config.yaml
n_layer: 12
d_model: 256
n_experts: 256
experts_per_token: 8
d_expert: 64
d_shared_expert: 0
activation: "squared_relu"
moe_layers: [0, 1, 2, 3, 4, 5, 6, 7, 8, 9, 10, 11]
router_score: "softmax"
normalize_top_k: false
routed_scale: 1.0
balance_loss: 0.00265
balance_bias: true
router_z_loss: 0.001
init_std_router: 0.0214
lr_router: 0.00178
vocab_size: 2048
norm: "rmsnorm"
norm_eps: 1e-06
tie_embeddings: false
optimizer: "soap_variant"
lr: 0.0046
beta1: 0.95
beta2: 0.99
batch_tokens: [65536, 131072, 262144]
seq_len: 1024
train_tokens: 517300000
steps: 3859
dataset: "wikipedia_en"
Below are experts of layer 6 (counted from 0) of a mixture-of-experts language model. Rows are named router (the router's row for the expert), up (a neuron's input weights, with its number), down (a neuron's output weights, with its number) and show model dimensions 0-255. Each number is 500 + 25 x the weight over its row's rms, rounded and kept within 0 to 999. Numbers have three digits each.
Before each expert's rows: "mostly gets" lists some tokens that are sent to it at least half of the time; "comes after" lists some tokens at least twice as common just before its tokens as in all text. This comes from a sample of Wikipedia text that the model never trained on. Tokens count by the router's weight.

# expert 213
mostly gets: " during", " against", "After", " to", " between", " before"
comes after: "s", "ed", "ation", "ing", "ity", "ated"
router:515527502479488516490467470462463483510497493464487535507544470515509481507511483497482533526480475482528536462479490502459514461503514514485535515516472488504518495525527506503506537486482470446481475515559488483501549498527506502520526512462501507481497510510480538481499507487490505495532495511517529504516462497478489500484516500463532530515491490546518502535506532535478489478497483497497508502488505499539469528473479544521443480428491539497534453497493497532497557555521450501543456484505480509504512490513495523534511487530474472528449502487488486503481491509482461490589506515458502478479491443504500495490497547501489527537500515469481503495547518471515479480538473525496510472465507480509494479521517469509557470488481476482464528455479487511547462497479507
up0:522565481485511498510471478489445530512515566521482551512508488499475502510518448509496542493494553448495501479518496509471465472474500548535535497528481449492549528485504498471480479522539494502510535495485515485460502491505489529522481529490477482511481513501476488480543480436522487483497511552509534518504517486513521542479448446474470504505501457541505455472504479484493486532479481531531457459511506526493488560438485508510466530466480527503494503514475503460511509477503469507529461493495527529487459502490450491473511474537523483506507500514526502476507476497507477475547460501466500484491507510524494492445496539494511493512510528490496485518512493499533497486471478514524504506486521509525445517479506519512521468536471506467531485497463481493500499490478519
down0:501500536503480527452539494483527520504523478500498495481527485502525498504465529493502500528534473464525507506500472482474477470530506544501477492521561522535524481481509485510506506483505504515536529525511519520508529480503561539470554520504477530487489498494535492512499506499458509504503494495522448493502453490490530502514525498522488507499502495502520497485483474501516500509475500504509454542451511513527501544523480522512483496485475474509418478511467473517484478485487492499483561516478430489518496511490545509489441491499467526457462503546508432493521524497489510493470496488495466504511464519497508492569518493517504471524478535495499514486498547505470471509528528507536486536466501483481496560466494490510513506506496548514489462486511534499563543461468461

# expert 16
mostly gets: " Har", "Š", "Č", "ê", " Ru", "ž"
comes after: " R", "R", " La", " Ch", " L", " Ro"
router:493508507478464521522468508453477507558488516503454545446494487498521536478511492467502485484464490529516507502501498556518504494535493496504539494503486497494537454514515511539511512491523473494492485479500488465468519519504500502498498458494498485510491518512446499550460522480482481554504475522513558492494490488478477596490517489523500479469540483497526496516493522544495491506485509497512489522473545478508492512516516511527504505466505542540513481508506443469507505516480510456497501483493510500520473508539502500492514481539473471485462496470487505508494484533485460487510513502494498461468519486519497498487505497559483526506500526520458508469485524499506496522497443506486485478488494500452469528574588515515524476462503479485478441485493466537496505495447527
up0:510544485500485502544516479487502504495547538505479557525514511511571519476443454488542486482557538434477496464501472493512496484518526512524525473495498482484492510472501518491499494517485488484494518495506505482513477502518503501498515488493495471501438470517522462441548498462540528510509505519495514547504491526526484504491489524504509491530505489480525501453521512535506532526444542487465474530490516482483521480523508471478459500482489508468510517518464472508453501520515502508509473534522469500488489493503468477435497504528508519445501524523538536506512489526473495490541505473519492451525503517522466493553509480497547506519496564508499508520464501510486510483463476507501474532478504497512457500509492516496543516501505509468484535478537470527495438477538499
down0:514525503500457544480492542493479508499511539461453479495559514532495499498485501536473474484498504463542479500501476445450477491506456518547497531428495484501542490503530552466482496489487509472489500518474512513511472522513514479466509533492525507473495442490531516522542512492500520521510474483514498512519447530496511466486549483489453493465497503485518530434484541526461489503520489508517486468481504516534531443525493517508494488540483473504502463524545450491508479563489477519495497521495512494492471480495523525536496468467497459461473526467504469470475520460493516467542504495482468524507505465442498499526520520511480510494480517516527496469491490517502455483532500457501507491504531513504485539471495500492508536504485530521523518501487482510486519480486494

# expert 80
mostly gets: "P", " Mc", "″", "&", "V"
comes after: " M", "M", " N", "N", " m", " R"
router:516510538507491525477456494459493505495469511504493522497502504473497525523520488500543519512459488499487508510506503534482532506541493488493485490490471502504514472552500506589500494489501499484449498496469489540499523528558508510585520484502527492512510522502486526519488506498504490516518437519487496466547451487477504523501492537537481529483535492486560482501508527473467548495492504511473472503498532490514478490517475556521478546491469457542488497522495489484467584491492496455513504504491498465512493485498510523557526497501532484514471535508460514503490472506495462501539479539481513513501469496534495511514468513517497494528466509486487520499515538501512495478479478497462509454501464493517498466534521447532539497461486477493525476483506473443514469467476510
up0:530484485601519485536500493487468490498501554524511489518524499503550525501462491488527516490577500491502507455464510474467507517479500517501526531480472465474464469507553484491470501504501485474479534489503488516501461507523466473544476499516497474521487470522509564504495476506529506504518490513480490535501509493519529519483484522449523523523519515516526532463521531564512512516473511486478484468518518497500498500525533490472495513485491489482496486471440494463517529520476509514488465510482462529495488489495472517434497473463492478487506497531487480499495465500530501483470492470507547461498487486534507494539532532495524502549450491508516493517543491518479443476486489536534487521467486513514499461522469492532534533522506478462538506498487489470516471480509478
down0:492514520507444518515509514506507550518498500449483540496492510528496471490501537510466497529519506487493516488520518515487499488476491543521488495498475465482535512504495497494484501483545531537516474529462502486508507510508524501470547513467487483509501475492530463465506492502467530531516485495467478476503482509524506484504518467510507504478506477495478474484538493537493465493479420488504467510512498552502512490484531487484488488524464484496487473472481469487497467533481506520524502439497489516500493514514485527521509472470510496494501521497474479498483513486459484412485493568452506455542537517484485486527561516499513519510524487485500470544457517506500473458536547468523486529516482516491428555511506567487552512498534514518532498499491512486546521512492452

# expert 119
mostly gets: "0.0", "Z", "–0", "°", "а", "л"
comes after: " O", "o", "O", " K", " T", "S"
router:508500536488496531519477498471492534570511491511484521493537440484502531491519503506520499525480504526505516507500492522492516502512428496502513468511482444524527440512506511515502531498504497491449481510468496547508492515510513518498514472521514506515536551535463551532481520492494424501511487503482490470501481497487508545515509498497497474463501497504504455527548569527485495541465503482474507530470515520487510451513510551501479480484495513487506504434531501526510517522445482484501488489461524499515497445511500450538496510487525481509452495478499496509471464488484493499519479473517529484494503482513533535486486507539481508486494451494504577472483529477528533516540490515498492503497437489489513518532540496512512491476519471494472456471500499521519498483476499
up0:502509521530507477507485435502471512508477499518470505513559505492557464495509470535517486499529545485463517512502486479414473514510473495482487497529506469519486507466494484498455510539517523469499509487499530473505477515517505510514489499500489478495481449514499488467510491442529549484530518520491489536527449495516526513510404473497491524550492497484516497468489504515502493528434491506478490509522477482498520492491490495470468480538485540477497517480490487458499522481519443548494483517490452499523503506534459511444504486510516463449489496506505518517539441476521494484523509510486466495481523451508490480516496512503491495527477545477491474512490506540492494493478496526533515539447498495496484503473465499476517524533512515458515519457456505483510498510508482
down0:495514502499487501514474497485489548500503490481516477513498526496505497494514521545538499492515469440498503499523508491515483520495467539499504452483532486530475480498515537522455454500551524461522503505471471496521495482507504525496529486477490531496495457460464492438459480506483489517489504490458516530491483476494527536498499532464455514509477442500535508473552562517525527537491435490459526490465461505469566458481478506438474461496510532521467467480524502499514492535528473507482510494492464486519486501506534533490485475522514524443503499485508521523476519488501477514507530508487490495485501489433491487553544496499515537532516515455493491497510464506494482486525507506513502561531519509487477552504485488487521507507523510482492507532499507524537501506537466

# expert 65
mostly gets: " we", " wh", " cl", " We", " N", " w"
comes after: " ", "==", "\n", "-", " \"", "==="
router:555532469458491498458475481499467492492491524460513477523526511485522547498514498459526501491488497529555520466484489519468536500519511503478514506514480540508509479555490498529500501492494491459482460522521511519487509498531524499462502461476527476497477511497508522529469533506552483518525519486493546466520431490484540522486531522512514500505483485520506457533527544503437524512453513531453528516486497476548460531507502508517495527489484511516508475477518484550507516481461501470514476495514485506538543505475491494533501506507479463500482499505482558511508465524500472525510489571482547515477493467530511490509491495500470508541465459531467497507513509486535508504553504533486461493509490470534530457495506443507532476487489482497484524513516459532488487489507507
up0:491538485522495501488488491441519542486500544463518513487538492480538460502489488508488556512530494502489481492498535474492485508513493513517492488533500482481537480458508493491480500484488494486501461461500459514505505478488475513487510504485458450541497471548495558491546454462479482537505560512473511529525470524523519502510450552500515510547491494523485444520502490483462484528487487517493474509499489450515509504454510527482481522483499533464529493512494495490559522472505493528453494503487495550525458496506474498511499464511467463491493471514487518474464508499520480481537513491503465535509494514495483504560506484431483486523468523466446485490509518485512519503494499481517485485483513509525469511465488512548547528518482514465538504497467441493507482505497543
down0:475519496538538525484487463548540499505518523468502450513537507510481500487520465489439513512531492434513432518513489521477450472473506507458510479484520505508462527517464526509533484524505456498475509498480504502528525497478506450482483507509536502500472540505464495499504520498464517524467523494489487493471511524479533484521505520526499524511500559505500508483532487515507461457484486481516425528513497528471495501506564474551483508533538460499506440509522483486564491488528542502511539536503495492479481491493491508513507505528496510478526496473508501513511517488516475470529533485525508469518508496490514456523499463477489488502503555444527480532485469501482557485481514481483506505533503489477537462499505531489524501497497500501521486500471542508516456522468479

# expert 64
mostly gets: " vote", " election", " part", "elected", "|---|---|", " champion"
comes after: "mp", "p", " P", " p", " the", "-"
router:532512505539486488509475488453479497501493520478493525530530495471521523507506429490514529488505468521550544519495496496477494533492486544507505462493477482499491501511518479518502473501534464448451479501506489499548514515500487553535472518488535485501505504514481494499487496502529525521499440503505509491522448453475500506499503485494514508473490523511517465565506541490494474511480495486496506536478525489492491495488505487554499481531506491502506512481545501531536476510509482499589453497470489511534494476535538494524531535548493478529488513508452523526466494487500474533519466527472465486540504478541453487502485492483482561569457491489510513482552491499474531497518463520493477473507495500491497483497504490540491518440494490479483504466499481535482476484463497
up0:539518509500510445505514482509486533487503547508487541481520488513528505484478503542517515486534556480467512555508477497499503503497479515484509496544484498482515535479515509525506485508516493437531536537481491486464496493507477475515553471491498497506468476494483546473482503478508476464540522506467502521531502507515473506508437480473534536537488494497486452541485507489525476502489458517528495471496499493511534504529493532477439489463485510477493499528452494513502517483506480518525492508533469542522476488491448523458492489477515489522544501513455464522499480506541461510531500522494520491510534464471497481527495534489536489530471508491520456507504521502503509510509489515527490551460489489544487519500474474498566530564487494499488479529415479491503493471500507
down0:496470500507475481508458494540503505470498505510512534474513531510469514508492541459508477518512494492470495534557490536501482485491519523493514503506500513480474502500485574475459482524532515519526517485501496553480494518479486478451547513510489518537454555514484494488484453496501515523476504521491498475498521546532507484506488511482482510480524508493497475505435496501511474519517462478492468474498477554520511488546484478492459501535452477497483487471475465536483460564466492506436504499475440511490474495483504530478502515532489506445493523516450515500527535454528524464530486505509520481505481507471513488500514488507500525500503519480503500555484546504508517508511550491497515536507488499488480546493475524488549460514535462522525488493493487527532486482531442

# expert 57
mostly gets: " Y", " E", " Ya", " Ja", "Á", " Tra"
comes after: " ", "-", " |", ":", "|", " ("
router:540494518468516490492464476452474511521496516481493521505529481504509518479555481455488516530480470529502492504471466505479511444490478542473525492522490489490518467535513526534509524490500479474492460522516456483486537557503523530477513429470483492483485508511483523564462543502494494505520513492507525504533453494496540523487535508501515483431495515510490495534567480507455496506468499491479504500481510470532506470513542518500478562508501520538515470483494515544532515530458505479533481482484518491502540488514487472526532485541516482511500497501479470501496508504489506507497488491463521510446498482528472521515523481491446494508564481509452496525507486482519505519557496530510497486468473503514506519503512453514497475483491491495495457493517457551503510476484543
up0:512489505493527517498471484500481490521493558492474492542549526494517521497453473515513554494551497483504490480503484522475460472498510532478511467517526497500487531496535518485471508493499526491501509537487467476500512468487491507485491482468456473496482465502501547448497515482531494492541506531497537508535443527553530522500525524504515503482477493487518475473524503512499506525517526497427476488528542455504496494470517548436479510505511503515517504500443527466477457483514494520524495505501472524486493485534468519417519522502521504521535487517475547499508496541494458489531540486486496521468496488484504457557521527502475492534474535527473491497532473508454519493523516504500450524478493544507515500509469483499518499523465501512503537516491488501507451464497538
down0:489501470509486504519495533517496521525536492485468491485463503517466517497516498522504493497564492509490475534568505503422461464461502498435481465501526498503455510494462499530470431512474495523524497482502484501509511486467550502503548502502497510483441477495518495484517503484458523553496483498504517535502518489497494492502490494474495499484513511516496513453516508503481497489498492528533525507505514502502516524502495499557498485471515538468495499477531466569531493505497498480536517503472493507472488505502507532474466518546485481470486486482508504489519518467486554474461570512513516465495459493444531494530463530470513461482528526487501479488479502520504521452518541485499512521483525502475521532503529510459526522530484459501516469512478501492501525518446437